config.yaml
d_model: 128
n_experts: 80
d_expert: 64
router_score: "softmax"
balance_loss: 0.000428
norm_eps: 1e-06
tie_embeddings: false
lr: 0.00795
grad_clip: 1.0
seq_len: 1024
Below are experts of layer 8 (counted from 0) of a mixture-of-experts language model. Rows are named gate (a neuron's input weights, with its number), up (a neuron's input weights, with its number), down (a neuron's output weights, with its number) and show model dimensions 0-127. Each number is 200 + 40 x the weight over its row's rms, rounded and kept within 0 to 999.
Before each expert's rows: "comes after" lists some tokens at least twice as common just before its tokens as in all text. This comes from a sample of Wikipedia text that the model never trained on. Tokens count by the router's weight.

# expert 62
comes after: " |", " ", "0", ";", "%", "1"
gate0,137,193,280,192,172,164,166,172,232,263,213,156,198,247,211,185,261,237,156,184,200,193,167,238,256,135,192,253,158,219,116,207,182,178,180,181,185,290,229,204,231,143,117,154,210,114,168,193,186,267,187,219,214,200,151,184,166,174,147,240,173,122,183,187,197,244,226,141,162,207,235,220,201,202,225,185,180,193,229,191,203,174,139,94,213,216,175,210,215,153,229,159,248,154,239,183,190,199,150,187,190,215,174,127,160,299,156,169,189,163,247,216,115,214,153,243,209,251,203,192,202,232,140,266,135,216,194,247
up0,256,230,186,274,167,252,195,211,251,197,176,267,237,160,191,135,161,180,241,281,213,214,248,201,161,152,210,182,310,217,233,175,235,268,230,287,198,231,157,168,253,201,209,165,187,158,253,220,236,225,237,252,245,179,180,235,281,226,160,169,209,241,217,269,116,250,211,163,155,201,128,113,251,183,210,215,231,229,178,205,199,263,205,190,169,174,202,160,207,230,244,206,174,251,155,224,217,240,217,237,202,202,211,240,284,211,236,219,208,241,206,153,211,175,200,263,225,131,281,237,244,197,243,198,217,151,227,198
down0,204,218,152,181,217,239,177,153,208,247,133,211,299,230,220,171,215,233,245,208,266,262,256,175,187,215,234,205,234,215,235,180,165,190,230,165,225,223,229,216,198,175,207,294,248,271,161,238,262,273,218,205,174,171,115,234,208,166,211,239,180,225,266,181,118,211,226,186,157,253,218,183,212,246,178,137,105,187,280,200,202,174,182,266,237,176,177,203,231,180,221,244,154,263,215,238,190,198,254,219,218,226,95,194,265,149,214,147,173,130,186,242,224,199,213,216,196,198,261,216,223,180,223,167,270,173,195,133
gate1,172,216,150,227,171,263,206,171,196,223,164,192,189,128,170,209,172,237,186,128,244,214,207,180,220,196,179,247,170,198,272,189,253,167,190,180,213,251,297,214,213,239,215,186,183,267,216,222,217,167,185,228,238,180,212,191,244,230,253,117,142,159,273,199,198,220,260,235,242,267,166,157,224,151,209,284,238,231,277,255,264,227,131,196,219,163,186,230,197,215,244,190,252,223,162,162,161,173,197,145,195,160,242,214,183,176,102,232,245,185,244,226,168,177,276,194,185,185,249,225,209,195,102,130,185,199,119,232
up1,198,236,218,191,181,234,239,214,249,201,214,282,236,234,217,218,207,226,133,130,178,124,169,262,205,135,262,340,207,152,181,215,195,187,207,259,235,162,184,221,202,222,195,164,252,238,115,232,169,201,169,189,230,212,173,205,219,184,167,169,204,164,218,43,218,241,210,290,192,271,202,259,240,162,231,192,241,166,274,196,195,167,246,167,252,159,201,187,226,248,237,215,187,239,167,197,212,214,215,214,177,217,212,234,288,191,199,243,216,238,180,246,175,151,217,208,198,220,197,251,179,219,166,215,238,269,145,196
down1,179,173,221,158,157,128,228,224,181,196,202,268,317,228,138,177,164,192,240,191,190,211,136,244,195,129,291,265,241,153,280,196,118,196,175,199,166,150,162,188,200,191,229,261,215,217,204,188,171,203,202,199,214,134,241,233,120,241,261,265,191,264,204,187,220,152,205,204,175,204,177,164,278,231,141,171,222,252,176,227,259,167,175,216,194,209,222,213,161,187,244,148,195,224,249,175,237,203,167,198,232,228,251,127,209,178,220,303,249,209,173,216,177,259,235,172,181,168,139,142,201,228,241,162,157,224,205,225
gate2,200,187,187,159,232,280,190,169,180,200,245,140,198,245,203,241,221,203,251,178,264,251,175,227,192,229,234,178,229,122,203,177,191,204,192,134,186,256,239,199,218,164,191,217,188,163,185,156,215,167,214,159,317,173,150,200,223,166,166,174,177,259,212,133,143,200,219,177,143,249,243,263,261,209,195,183,228,227,224,228,230,231,211,149,250,220,205,246,112,148,264,203,191,225,197,153,151,143,298,216,266,249,213,181,118,249,185,190,203,169,299,227,155,122,234,214,161,156,218,228,211,154,252,175,173,173,168,211
up2,213,229,134,173,183,182,242,195,233,249,173,138,181,227,145,133,205,172,156,161,213,168,211,166,209,201,182,149,289,197,271,235,160,213,215,170,213,179,248,182,244,186,210,204,197,256,266,195,177,201,181,244,231,157,208,222,181,192,202,146,201,292,152,301,190,199,162,183,191,177,232,130,165,279,168,275,229,217,212,250,223,146,228,191,186,178,220,224,143,179,189,179,232,255,203,178,278,202,189,188,263,250,197,222,202,228,112,213,228,196,259,125,153,268,163,257,131,172,213,202,247,239,139,180,156,165,259,268
down2,227,215,198,117,146,245,212,180,246,188,177,228,199,243,173,171,237,197,213,286,220,242,157,151,130,251,174,198,187,93,206,215,180,202,173,228,245,232,241,121,213,236,206,180,211,219,197,243,148,189,226,175,199,187,180,256,192,234,218,177,188,204,93,232,187,259,214,216,178,229,181,242,221,190,228,189,168,283,156,118,247,200,155,136,231,109,212,246,254,172,260,271,192,272,248,145,163,218,223,154,238,193,224,209,189,212,153,142,262,218,209,270,150,135,249,187,224,148,203,205,159,150,193,152,194,195,209,219
gate3,223,210,234,153,99,215,213,186,223,234,224,190,156,149,161,199,181,112,170,178,233,208,163,182,239,257,184,190,208,199,172,260,212,182,227,281,167,183,225,263,169,234,140,197,270,218,160,255,204,192,221,145,234,222,211,229,243,229,253,226,159,154,226,207,254,221,196,193,150,229,231,136,194,249,136,169,189,147,191,166,208,196,106,192,153,245,262,218,297,210,128,184,201,173,227,222,161,153,237,265,257,244,220,288,200,185,194,124,176,172,198,219,252,219,148,162,232,175,250,194,197,199,203,196,171,289,244,257
up3,188,194,175,182,227,243,136,164,206,109,159,212,136,208,185,269,194,96,238,238,214,238,197,190,160,151,217,209,181,176,227,164,196,183,188,211,263,183,225,177,181,234,312,96,188,205,181,204,254,197,160,218,166,173,163,173,170,293,173,215,248,306,263,249,219,226,153,167,257,221,209,201,197,179,212,217,206,210,203,232,111,139,277,197,154,199,161,239,215,173,239,178,192,216,197,160,204,196,226,162,210,162,216,203,225,226,128,213,149,244,219,150,159,258,178,173,219,231,169,159,228,136,243,260,246,165,160,245
down3,191,255,198,167,216,259,223,219,218,202,170,198,207,193,248,207,203,187,294,328,238,206,126,182,228,224,237,199,204,215,236,186,211,207,140,298,195,206,222,236,202,227,217,253,164,245,211,214,152,192,219,106,204,247,155,186,187,227,182,202,213,141,240,204,277,280,167,259,146,162,226,228,212,155,263,111,171,239,216,182,174,220,209,207,192,181,200,263,141,253,216,257,197,249,144,250,222,238,209,226,186,199,201,175,222,312,198,199,232,150,238,250,194,202,220,144,158,204,142,213,142,256,238,194,147,207,166,159
gate4,287,181,194,189,176,189,197,241,180,172,192,289,268,182,184,177,229,210,196,178,134,216,181,175,240,169,210,267,213,211,200,156,203,207,273,263,175,189,194,227,146,241,178,209,290,221,201,192,204,241,160,224,269,262,238,212,193,181,179,242,213,162,123,167,211,201,125,229,266,183,190,199,306,158,271,238,196,189,189,210,164,158,236,192,282,161,217,176,226,178,241,154,182,176,135,203,175,241,137,174,238,176,169,253,167,170,232,216,105,161,218,205,125,205,159,145,166,159,142,191,242,245,190,186,272,133,229,180
up4,152,229,157,259,213,205,211,179,219,216,269,178,142,206,220,162,170,175,189,146,243,198,189,169,227,205,244,199,240,172,196,143,288,243,184,223,142,131,199,156,152,171,233,164,247,149,202,198,201,180,225,255,179,150,184,203,192,158,225,223,169,199,199,150,200,230,281,178,172,118,213,179,166,205,207,189,183,252,246,240,244,217,158,193,221,205,174,189,201,179,173,160,175,117,247,96,236,244,225,215,137,96,205,186,164,160,146,182,279,203,131,129,266,191,118,225,213,177,215,186,237,278,159,126,175,202,218,241
down4,201,184,152,190,200,225,236,268,212,149,151,230,201,198,160,234,157,242,209,155,231,242,183,148,185,229,225,158,113,159,147,159,269,260,163,189,189,217,202,255,163,203,231,268,210,231,190,238,95,210,186,212,122,167,230,261,131,101,139,171,219,249,266,236,237,184,178,214,156,172,149,203,171,134,162,116,208,222,218,261,165,140,189,227,202,197,220,169,240,226,238,248,167,203,162,180,214,171,212,226,197,165,167,211,238,162,249,162,188,194,171,156,196,187,122,164,139,241,235,270,157,229,163,264,182,187,177,173
gate5,204,162,152,224,140,234,144,165,172,230,199,152,150,208,155,194,180,239,147,224,236,263,227,250,132,166,161,174,142,152,283,221,173,138,241,218,134,158,177,211,237,240,190,194,216,189,87,150,138,211,174,247,212,203,186,186,203,271,192,270,222,247,200,206,181,227,220,212,183,213,156,179,158,200,217,220,208,178,182,203,175,157,261,239,225,206,163,237,220,186,188,229,146,234,279,245,288,128,174,157,220,106,149,220,144,200,255,207,131,232,165,178,212,179,213,237,158,249,161,157,186,135,257,225,208,207,251,225
up5,264,229,221,148,159,228,230,186,224,171,188,196,169,228,157,183,214,154,208,263,144,230,201,136,163,195,147,226,203,216,212,150,216,263,235,171,208,182,132,207,120,191,202,223,159,214,208,193,216,177,236,184,181,217,198,111,274,219,220,226,161,268,187,220,150,190,119,158,218,224,216,154,212,144,160,142,172,235,207,281,200,245,198,164,222,208,172,163,189,157,151,213,267,206,136,238,151,285,206,186,209,215,300,230,266,214,187,126,211,237,222,101,172,144,240,144,193,210,226,230,255,216,219,124,188,269,182,183
down5,274,180,185,235,260,196,160,247,100,229,174,217,217,143,152,230,224,213,150,209,178,177,237,188,227,168,272,148,222,199,145,177,168,171,162,274,263,218,148,259,171,180,224,160,254,191,290,192,169,151,198,173,125,219,213,221,167,204,208,198,122,230,287,243,226,205,186,179,219,226,186,220,246,203,189,194,150,258,127,273,236,186,221,183,173,178,196,176,188,243,134,185,179,164,254,138,153,226,264,169,152,187,282,247,149,207,208,187,213,199,206,206,259,193,153,225,268,232,201,147,203,294,210,223,196,157,185,219
gate6,188,192,149,245,211,135,213,189,149,163,300,226,168,244,137,91,170,210,170,200,214,130,244,163,229,182,163,137,214,211,162,220,240,154,166,308,212,188,211,137,184,242,138,174,211,215,202,152,188,178,146,214,225,147,211,211,253,185,163,160,214,218,223,253,198,185,243,239,257,177,263,227,209,137,151,298,186,190,153,194,186,232,186,254,158,160,232,183,74,226,261,216,165,210,207,254,199,201,244,182,180,169,124,233,193,236,177,188,262,186,192,197,192,234,202,141,201,219,189,145,150,228,185,159,223,189,187,193
up6,238,171,264,224,174,208,131,173,248,189,182,208,163,202,273,264,200,239,229,115,220,228,163,217,215,209,136,247,157,222,209,217,210,239,172,134,232,248,177,211,259,227,175,184,185,257,159,266,156,91,263,149,213,190,224,218,171,222,177,145,208,249,185,171,268,177,131,241,155,168,188,246,223,226,187,202,163,151,158,142,235,108,239,175,192,156,201,222,143,258,192,130,250,183,206,177,244,238,215,191,218,224,220,239,162,299,190,227,145,235,157,220,146,172,218,214,265,178,231,201,221,175,203,152,250,180,244,232
down6,182,167,238,125,238,176,286,215,193,221,163,253,279,144,237,190,132,204,192,163,164,182,170,165,241,178,282,150,235,141,188,159,216,191,216,177,158,122,226,174,247,179,136,199,198,158,226,189,170,270,222,201,216,203,227,230,216,222,257,157,188,183,244,205,184,180,256,214,197,162,263,136,294,227,208,219,274,240,174,214,208,155,134,209,198,200,102,184,209,258,168,200,273,202,128,200,214,205,139,157,113,142,197,168,133,138,196,148,210,230,136,232,201,184,217,174,196,227,206,246,218,156,197,175,164,178,172,212
gate7,181,141,195,171,258,174,214,253,163,183,200,198,175,149,272,169,122,172,153,145,190,238,172,185,205,152,151,182,223,212,204,157,232,181,175,174,218,220,240,135,125,166,172,199,138,198,188,144,154,112,198,152,215,182,236,172,232,181,222,162,298,182,239,186,240,191,186,230,198,239,242,228,178,107,153,191,139,141,189,217,259,151,243,153,236,238,262,189,194,248,244,216,259,273,202,235,184,155,220,213,202,195,158,242,290,237,219,297,148,172,231,222,186,221,174,142,170,233,267,203,165,229,194,217,177,183,254,175
up7,192,235,177,175,203,177,246,188,181,200,263,253,146,181,211,190,172,280,96,236,160,272,197,224,209,216,196,254,179,218,293,321,219,220,191,188,211,138,175,175,327,249,189,175,162,169,189,230,152,189,199,159,193,173,267,248,240,210,200,251,248,242,215,189,142,153,291,238,164,208,147,125,154,224,189,203,242,237,203,207,210,213,225,207,130,181,212,180,246,239,190,199,204,195,222,255,206,128,192,212,219,246,276,191,292,210,196,156,164,217,182,193,210,153,251,204,143,176,190,206,233,237,202,177,180,183,170,223
down7,166,165,229,136,224,161,149,202,221,200,294,193,227,118,157,220,108,174,191,209,230,196,237,168,175,201,215,207,189,157,191,308,116,184,250,272,188,251,177,254,199,233,265,176,156,207,252,270,196,182,174,271,192,212,220,92,171,182,215,221,194,274,186,238,193,258,166,194,192,174,149,172,251,240,242,192,232,246,183,153,235,191,172,184,255,224,165,220,160,206,154,223,239,185,218,254,114,242,216,138,163,204,219,237,149,182,223,203,169,197,219,243,254,233,200,202,195,182,214,288,139,185,236,206,150,232,225,230
gate8,284,167,184,151,176,187,200,273,167,195,226,183,215,185,173,191,246,181,228,120,183,178,168,173,137,246,167,199,154,221,196,218,141,133,200,153,212,136,183,221,242,196,126,212,164,210,209,222,244,226,145,130,215,156,144,147,208,225,218,152,137,188,267,133,158,207,243,209,156,218,180,247,218,206,165,284,227,186,216,164,185,174,177,237,135,196,239,233,167,190,266,259,163,125,210,141,194,184,195,200,177,199,184,135,224,167,274,209,259,196,132,134,210,166,180,161,215,102,167,219,246,194,139,222,224,272,182,238
up8,230,191,217,88,271,207,223,193,196,187,207,184,204,144,157,207,208,163,255,220,251,131,230,185,221,228,151,171,152,209,151,161,185,194,279,149,184,220,184,178,221,205,198,181,111,239,190,256,166,228,224,176,177,252,223,206,248,254,226,263,147,227,196,254,277,243,133,170,200,138,238,207,160,181,215,229,149,228,276,218,201,223,201,188,148,191,281,198,116,199,157,233,246,213,193,284,226,242,270,156,205,169,141,202,168,186,201,253,190,204,224,155,173,218,188,194,185,203,176,175,261,267,136,126,132,229,234,221
down8,228,209,214,234,272,192,175,143,171,227,202,235,262,143,206,201,273,123,233,199,233,171,156,254,284,187,194,213,203,215,298,234,215,203,260,235,236,231,205,215,295,241,147,192,132,158,206,150,202,215,212,207,235,218,225,244,174,208,205,197,198,237,167,243,183,196,188,289,165,267,173,234,199,163,165,204,184,171,192,238,242,259,248,156,172,233,195,144,143,197,227,207,168,178,289,219,118,248,212,226,132,100,167,182,189,188,197,154,195,191,241,248,259,201,122,217,228,240,259,176,162,227,173,135,218,202,225,200
gate9,182,177,228,156,214,221,204,254,173,201,243,206,258,161,202,233,248,212,208,231,205,202,249,238,167,123,269,205,212,175,185,225,203,241,147,274,198,183,163,121,171,189,196,240,201,253,243,219,170,203,129,144,289,118,167,185,205,201,149,197,195,214,205,184,156,204,212,121,234,164,168,216,156,155,168,188,234,90,257,167,273,255,189,193,158,242,209,169,256,219,240,203,185,247,207,205,160,143,237,219,176,199,214,179,129,148,235,241,181,191,161,182,193,240,285,190,306,216,127,175,222,235,230,168,133,254,173,206
up9,122,189,248,183,226,199,246,180,152,226,194,135,203,177,195,204,214,209,182,175,239,123,230,251,196,151,202,122,183,200,197,273,202,255,99,290,196,318,213,164,177,201,186,195,215,167,251,241,221,190,225,223,193,229,189,125,178,182,200,203,224,202,173,244,238,250,162,199,187,169,111,135,212,252,125,117,185,203,171,150,201,271,180,190,184,168,199,205,200,155,183,175,173,229,260,208,245,152,244,231,263,167,222,217,184,202,200,181,241,134,225,226,178,262,141,197,171,117,243,227,207,149,223,223,159,153,173,256
down9,145,177,102,186,196,180,179,232,162,249,248,185,248,175,221,212,204,233,178,150,255,144,264,195,298,178,180,124,269,199,150,155,205,187,200,306,184,199,206,132,139,235,249,187,270,149,232,159,195,181,220,214,200,214,200,216,241,132,160,226,188,192,184,209,253,187,208,210,179,177,105,230,169,196,197,234,243,242,145,68,176,231,209,158,162,204,154,209,178,232,183,194,203,234,251,171,226,196,206,180,179,186,226,174,209,224,227,190,144,136,156,251,274,255,164,234,219,262,182,141,233,218,262,198,188,211,184,186
gate10,229,220,162,192,144,212,213,219,215,233,159,96,192,190,195,178,195,191,231,245,219,199,188,189,190,164,208,220,158,230,189,163,173,163,183,210,215,193,204,206,181,115,323,153,157,192,218,167,165,215,171,250,120,217,212,122,196,246,128,243,210,242,207,163,151,203,202,146,243,236,232,124,153,233,105,231,146,197,196,194,212,156,201,208,104,141,259,136,273,203,205,201,267,260,151,236,246,145,178,188,190,196,262,150,198,213,190,185,187,258,143,198,218,240,262,148,175,172,191,191,241,234,146,151,168,218,247,182
up10,202,216,229,224,195,217,229,205,200,230,212,211,206,221,192,210,223,152,219,187,179,220,167,157,332,236,179,220,159,220,190,193,184,228,221,169,231,235,162,221,223,240,153,212,134,220,184,165,148,252,248,293,187,226,150,261,229,184,226,139,254,124,119,125,231,138,244,202,157,184,209,177,149,222,140,257,158,179,235,198,220,190,222,211,255,196,232,198,106,170,262,212,237,199,202,188,175,185,207,199,206,285,173,209,218,226,184,234,155,127,155,169,199,231,159,252,210,170,276,178,222,186,192,213,177,107,79,245
down10,191,226,217,224,177,210,173,169,193,230,208,239,224,141,177,232,242,182,221,298,248,192,191,208,238,189,160,216,219,263,225,195,233,209,208,265,156,214,215,268,186,155,232,228,231,285,281,193,229,244,284,195,158,172,203,174,236,154,160,219,174,220,204,197,203,284,184,207,177,243,233,240,163,267,286,205,150,217,205,181,221,174,177,192,161,221,170,273,229,280,169,298,231,215,216,198,224,209,257,162,208,147,193,236,211,260,235,204,236,242,147,167,157,209,308,224,187,155,172,129,168,229,175,145,262,256,136,231
gate11,227,154,184,256,255,211,220,220,171,210,175,223,206,157,259,195,284,188,197,225,188,167,171,188,165,238,256,179,128,178,197,188,104,193,242,184,204,226,188,211,248,173,165,177,240,200,214,209,143,170,202,254,213,181,229,242,287,209,191,247,200,209,203,170,229,117,235,254,195,207,137,203,207,171,132,120,256,149,251,230,193,172,239,155,215,174,201,202,216,207,146,138,172,220,164,147,231,260,218,185,210,214,117,192,233,184,138,195,181,196,178,263,148,316,143,196,202,307,215,212,133,178,201,245,223,196,244,120
up11,159,250,183,236,112,204,246,197,192,235,281,180,162,160,185,218,206,237,249,219,248,199,175,198,195,79,195,194,152,151,289,195,161,236,199,191,269,223,224,163,260,188,258,227,231,243,210,183,190,230,212,174,175,160,251,132,223,185,214,174,257,172,246,157,159,204,197,185,154,152,242,226,214,239,190,256,203,150,252,139,186,216,253,226,159,164,212,180,235,215,250,188,283,260,280,192,167,232,194,218,172,185,211,155,214,208,178,264,265,255,211,210,197,153,199,89,168,160,218,219,240,225,202,214,123,267,170,191
down11,219,172,198,225,228,127,174,169,248,201,110,250,176,200,98,225,197,184,194,218,235,241,257,254,247,191,148,227,250,148,226,114,216,160,197,286,166,243,133,201,170,224,212,253,196,233,148,251,217,202,240,174,223,204,128,182,207,225,254,200,241,238,268,153,282,166,230,257,192,198,177,175,141,218,217,228,163,195,156,202,189,234,199,232,176,176,156,244,220,204,232,196,198,242,239,201,134,189,192,177,192,191,213,213,196,216,223,233,236,202,233,236,245,265,231,265,251,296,154,212,250,132,254,193,266,285,203,228
gate12,185,166,141,206,188,231,217,254,269,204,180,232,171,193,169,160,166,181,170,168,171,210,158,183,210,270,150,176,187,207,204,147,198,181,164,182,187,191,196,184,30,245,167,211,154,231,208,168,131,273,274,169,175,222,264,165,228,249,204,238,204,119,224,176,224,218,244,167,214,167,276,193,200,181,177,184,167,178,238,191,208,189,249,220,172,173,204,209,182,128,256,233,241,162,170,202,178,79,242,250,174,251,143,194,222,195,116,248,237,191,172,202,221,236,243,149,257,222,155,217,150,246,207,195,182,234,264,198
up12,201,202,217,183,203,180,285,114,144,210,253,277,226,228,238,189,200,217,263,243,204,216,215,121,279,154,185,207,165,202,181,193,284,220,162,267,164,207,181,220,267,219,166,233,211,190,190,158,195,202,160,213,245,139,228,190,184,154,213,210,245,225,223,249,260,251,141,216,133,175,208,263,245,200,200,190,254,141,171,161,189,217,255,160,139,180,207,154,201,283,176,237,222,117,195,286,211,208,156,224,163,174,180,207,161,168,271,185,170,214,159,217,250,220,232,214,211,199,148,270,220,222,236,162,125,248,164,137
down12,122,234,214,206,212,219,211,229,236,172,152,198,225,168,133,121,174,177,158,158,235,205,236,230,179,212,183,239,151,214,148,268,183,229,186,252,135,212,212,240,174,225,194,195,283,248,219,154,205,227,236,213,201,185,176,203,218,188,214,265,174,221,250,289,92,221,210,259,171,212,197,226,150,159,248,184,143,211,138,122,261,221,166,173,207,216,173,206,212,262,173,170,220,131,192,220,263,282,203,226,199,234,231,199,221,229,147,234,128,248,115,196,158,252,133,191,198,172,241,206,156,255,143,173,186,162,181,136
gate13,181,147,130,209,137,172,99,144,178,237,150,239,211,236,219,158,291,235,203,253,211,190,225,280,172,195,172,214,210,175,202,242,257,211,223,219,237,177,266,154,155,198,172,207,194,208,181,224,203,256,199,247,114,196,208,171,177,206,207,274,186,174,185,256,229,244,154,208,156,163,249,180,181,266,216,240,221,177,181,193,205,159,244,190,176,204,262,212,260,196,162,142,232,148,148,247,274,247,159,234,195,169,244,225,254,191,178,181,186,244,174,188,221,264,158,245,172,95,204,174,235,180,255,173,117,158,207,268
up13,206,240,240,217,240,208,215,214,305,151,162,228,248,244,182,211,169,237,217,181,101,285,154,272,153,192,183,203,170,231,240,140,254,210,206,207,198,198,197,194,265,189,216,186,196,224,172,169,213,205,214,221,167,234,251,234,183,142,226,239,204,217,207,159,112,268,226,205,243,169,195,205,277,182,249,166,194,278,295,186,211,190,177,214,265,191,166,151,210,191,226,136,134,214,271,162,230,187,159,151,151,207,247,132,260,212,184,188,286,208,158,155,217,161,220,168,224,253,249,215,281,209,200,194,229,218,202,261
down13,186,167,266,195,161,201,254,198,209,196,173,163,209,183,243,157,270,123,245,136,182,243,175,252,200,181,164,270,267,229,161,155,240,224,173,163,194,212,186,180,170,262,201,139,188,152,154,190,197,207,195,252,145,220,186,145,274,160,237,170,198,177,209,196,265,205,165,209,187,206,194,182,184,270,312,203,205,231,269,217,140,168,208,143,198,177,167,342,245,208,182,235,255,163,262,173,237,247,183,183,219,177,218,248,225,130,238,169,189,221,224,234,261,204,169,266,175,287,194,203,204,157,177,182,169,208,198,241
gate14,167,161,177,203,195,152,241,239,144,225,178,215,214,204,160,196,201,281,196,171,208,168,207,172,196,166,261,170,225,181,144,152,193,169,208,230,255,205,263,194,175,148,198,135,143,197,185,219,208,216,231,159,206,168,192,203,174,167,137,253,180,222,105,182,202,218,259,205,247,186,192,197,230,204,151,277,203,198,180,200,115,244,199,240,195,279,216,170,143,170,236,248,200,264,205,272,176,126,219,84,219,259,222,206,298,168,197,140,185,195,151,238,204,163,163,197,127,167,266,170,174,229,238,204,143,211,151,110
up14,217,177,240,248,169,172,154,162,257,191,205,202,154,121,167,248,175,234,193,227,157,242,210,215,237,288,170,231,230,130,211,293,220,110,162,181,149,220,176,259,217,249,226,173,166,174,194,201,143,200,210,206,222,202,214,230,281,206,279,199,128,240,166,157,213,174,175,218,230,178,127,159,211,181,198,195,197,206,159,175,218,168,171,229,177,167,128,209,212,152,306,222,270,270,142,153,223,192,199,166,191,219,287,260,210,166,141,247,177,235,115,161,217,183,200,229,163,208,194,200,287,223,201,188,175,205,199,159
down14,195,193,180,247,219,239,252,118,168,212,159,226,171,203,212,146,247,162,238,225,125,216,228,119,162,188,221,217,222,161,172,227,163,275,181,154,188,188,288,237,258,182,218,155,161,249,231,185,229,250,219,238,170,141,258,229,183,214,293,187,208,174,195,215,165,202,217,271,143,184,227,163,225,273,161,162,140,133,217,206,278,232,227,196,189,241,253,243,194,222,245,264,207,250,263,212,247,202,264,240,216,210,193,243,205,176,246,146,261,225,238,228,195,181,183,234,200,203,139,287,252,162,219,221,210,174,163,268
gate15,158,187,194,214,239,274,272,230,234,266,149,158,154,127,149,210,266,175,176,272,214,195,209,188,203,237,156,262,108,166,191,261,238,154,153,180,176,190,203,178,186,174,290,218,269,141,186,243,245,163,175,192,144,226,140,177,154,179,174,224,188,205,238,169,198,184,186,136,170,186,192,229,136,159,229,255,174,156,145,133,146,194,153,228,251,233,189,197,190,237,187,161,243,193,225,163,177,191,203,211,84,175,172,167,241,115,213,209,245,293,193,208,211,201,220,213,152,198,210,212,185,245,135,219,197,205,202,154
up15,148,193,247,241,159,167,174,282,164,173,236,191,174,242,231,220,197,263,189,150,235,172,161,215,209,173,179,263,116,199,172,162,151,162,184,247,213,137,193,170,174,268,242,210,231,188,210,243,185,174,245,219,122,127,226,199,150,188,163,129,258,253,251,256,208,184,185,243,219,195,165,261,215,189,214,94,203,217,229,192,256,204,212,171,212,173,140,171,182,203,224,156,171,197,274,148,197,221,126,228,156,153,124,176,122,160,137,222,200,257,261,167,230,214,137,172,176,158,242,252,181,201,173,172,239,153,205,184
down15,201,271,102,227,204,170,144,150,152,149,198,243,194,193,233,232,191,176,260,203,260,213,177,205,185,211,172,230,105,190,254,246,191,231,163,273,185,169,251,135,231,192,159,145,164,151,214,204,151,190,171,244,202,215,92,226,185,209,212,182,147,178,180,174,176,230,210,190,192,239,266,229,269,171,200,216,220,188,168,171,173,299,184,215,216,168,142,233,177,222,158,183,123,216,167,184,179,162,184,191,141,214,156,223,251,153,130,162,205,185,243,161,272,148,211,222,294,176,180,123,207,231,131,170,230,176,231,188
gate16,150,236,207,197,150,163,231,192,221,204,217,208,275,124,187,185,146,173,194,231,242,251,205,191,205,248,169,163,247,198,169,198,203,204,180,184,212,278,238,171,151,234,231,326,241,129,182,265,86,227,158,185,184,141,181,290,101,174,186,270,238,186,189,151,131,196,244,197,239,157,145,222,199,269,243,200,199,188,203,210,180,194,221,141,213,245,209,198,211,211,218,191,185,166,142,214,239,197,186,263,194,265,221,115,203,190,225,177,239,137,149,241,229,198,171,169,209,182,207,184,238,303,213,197,218,185,213,224
up16,215,232,138,253,144,231,234,196,203,208,175,211,232,217,175,112,254,235,269,246,174,225,194,258,192,253,220,236,168,145,148,187,146,258,236,115,204,160,246,179,225,147,202,192,170,175,202,205,192,244,117,263,178,183,167,210,146,236,204,206,157,173,146,236,190,226,207,159,205,226,175,215,217,131,195,218,176,208,258,199,237,158,244,215,256,256,127,179,236,146,181,193,291,164,177,202,218,151,98,149,216,164,212,242,201,184,116,203,218,238,216,230,221,202,270,163,211,219,281,100,232,235,202,200,252,202,196,191
down16,188,226,228,259,198,243,179,176,224,136,262,201,239,226,287,152,167,269,197,244,240,206,135,210,293,241,252,151,211,199,191,169,167,142,161,141,178,132,246,265,170,182,193,201,182,211,153,186,300,105,230,215,197,227,201,280,146,197,120,214,143,245,150,232,154,255,154,179,204,218,243,198,224,197,228,182,259,133,256,240,168,222,156,231,210,210,228,257,172,212,226,168,206,241,203,167,206,169,262,190,156,223,263,232,175,242,200,238,257,262,236,187,246,223,225,165,237,229,199,179,175,190,208,217,216,186,257,198
gate17,163,173,141,208,229,234,239,230,256,175,199,259,164,251,177,209,165,218,173,285,238,215,203,175,214,170,209,231,189,222,215,188,150,206,197,188,227,170,201,177,182,168,271,196,161,208,201,140,181,141,231,253,141,155,188,229,257,184,199,228,273,304,181,151,203,196,221,196,212,149,166,84,225,108,161,176,213,243,180,272,224,208,201,178,179,197,183,160,232,232,196,215,234,257,216,139,182,196,190,166,160,169,150,164,273,170,165,216,234,322,188,247,182,168,256,257,201,195,184,84,235,238,171,160,209,180,174,241
up17,237,216,149,153,191,195,148,247,113,142,195,153,208,124,193,269,215,204,250,292,169,226,154,210,180,204,189,193,258,209,210,176,128,244,230,183,234,119,172,152,113,255,265,216,261,258,186,185,188,231,208,152,232,254,172,214,189,238,194,137,185,237,182,201,231,274,228,195,126,221,187,191,222,245,237,191,205,92,148,232,173,240,196,225,252,186,231,234,226,191,225,156,190,187,126,191,159,205,183,194,237,238,153,226,218,178,203,192,222,138,234,233,198,222,166,246,199,125,146,164,173,295,203,180,215,243,211,232
down17,208,179,186,221,186,253,196,268,260,226,313,228,132,223,209,228,150,162,219,172,247,221,204,205,190,234,196,183,186,131,218,270,174,120,201,191,141,261,236,156,208,210,198,196,117,187,144,206,260,217,153,167,155,216,291,206,245,251,248,200,201,271,167,212,251,150,191,242,205,172,217,154,290,187,241,185,183,139,167,167,168,225,215,200,143,159,147,155,249,233,185,135,182,135,167,200,228,205,223,237,200,178,216,163,144,135,181,199,141,180,207,226,184,220,221,229,161,231,223,184,267,266,138,225,185,188,274,222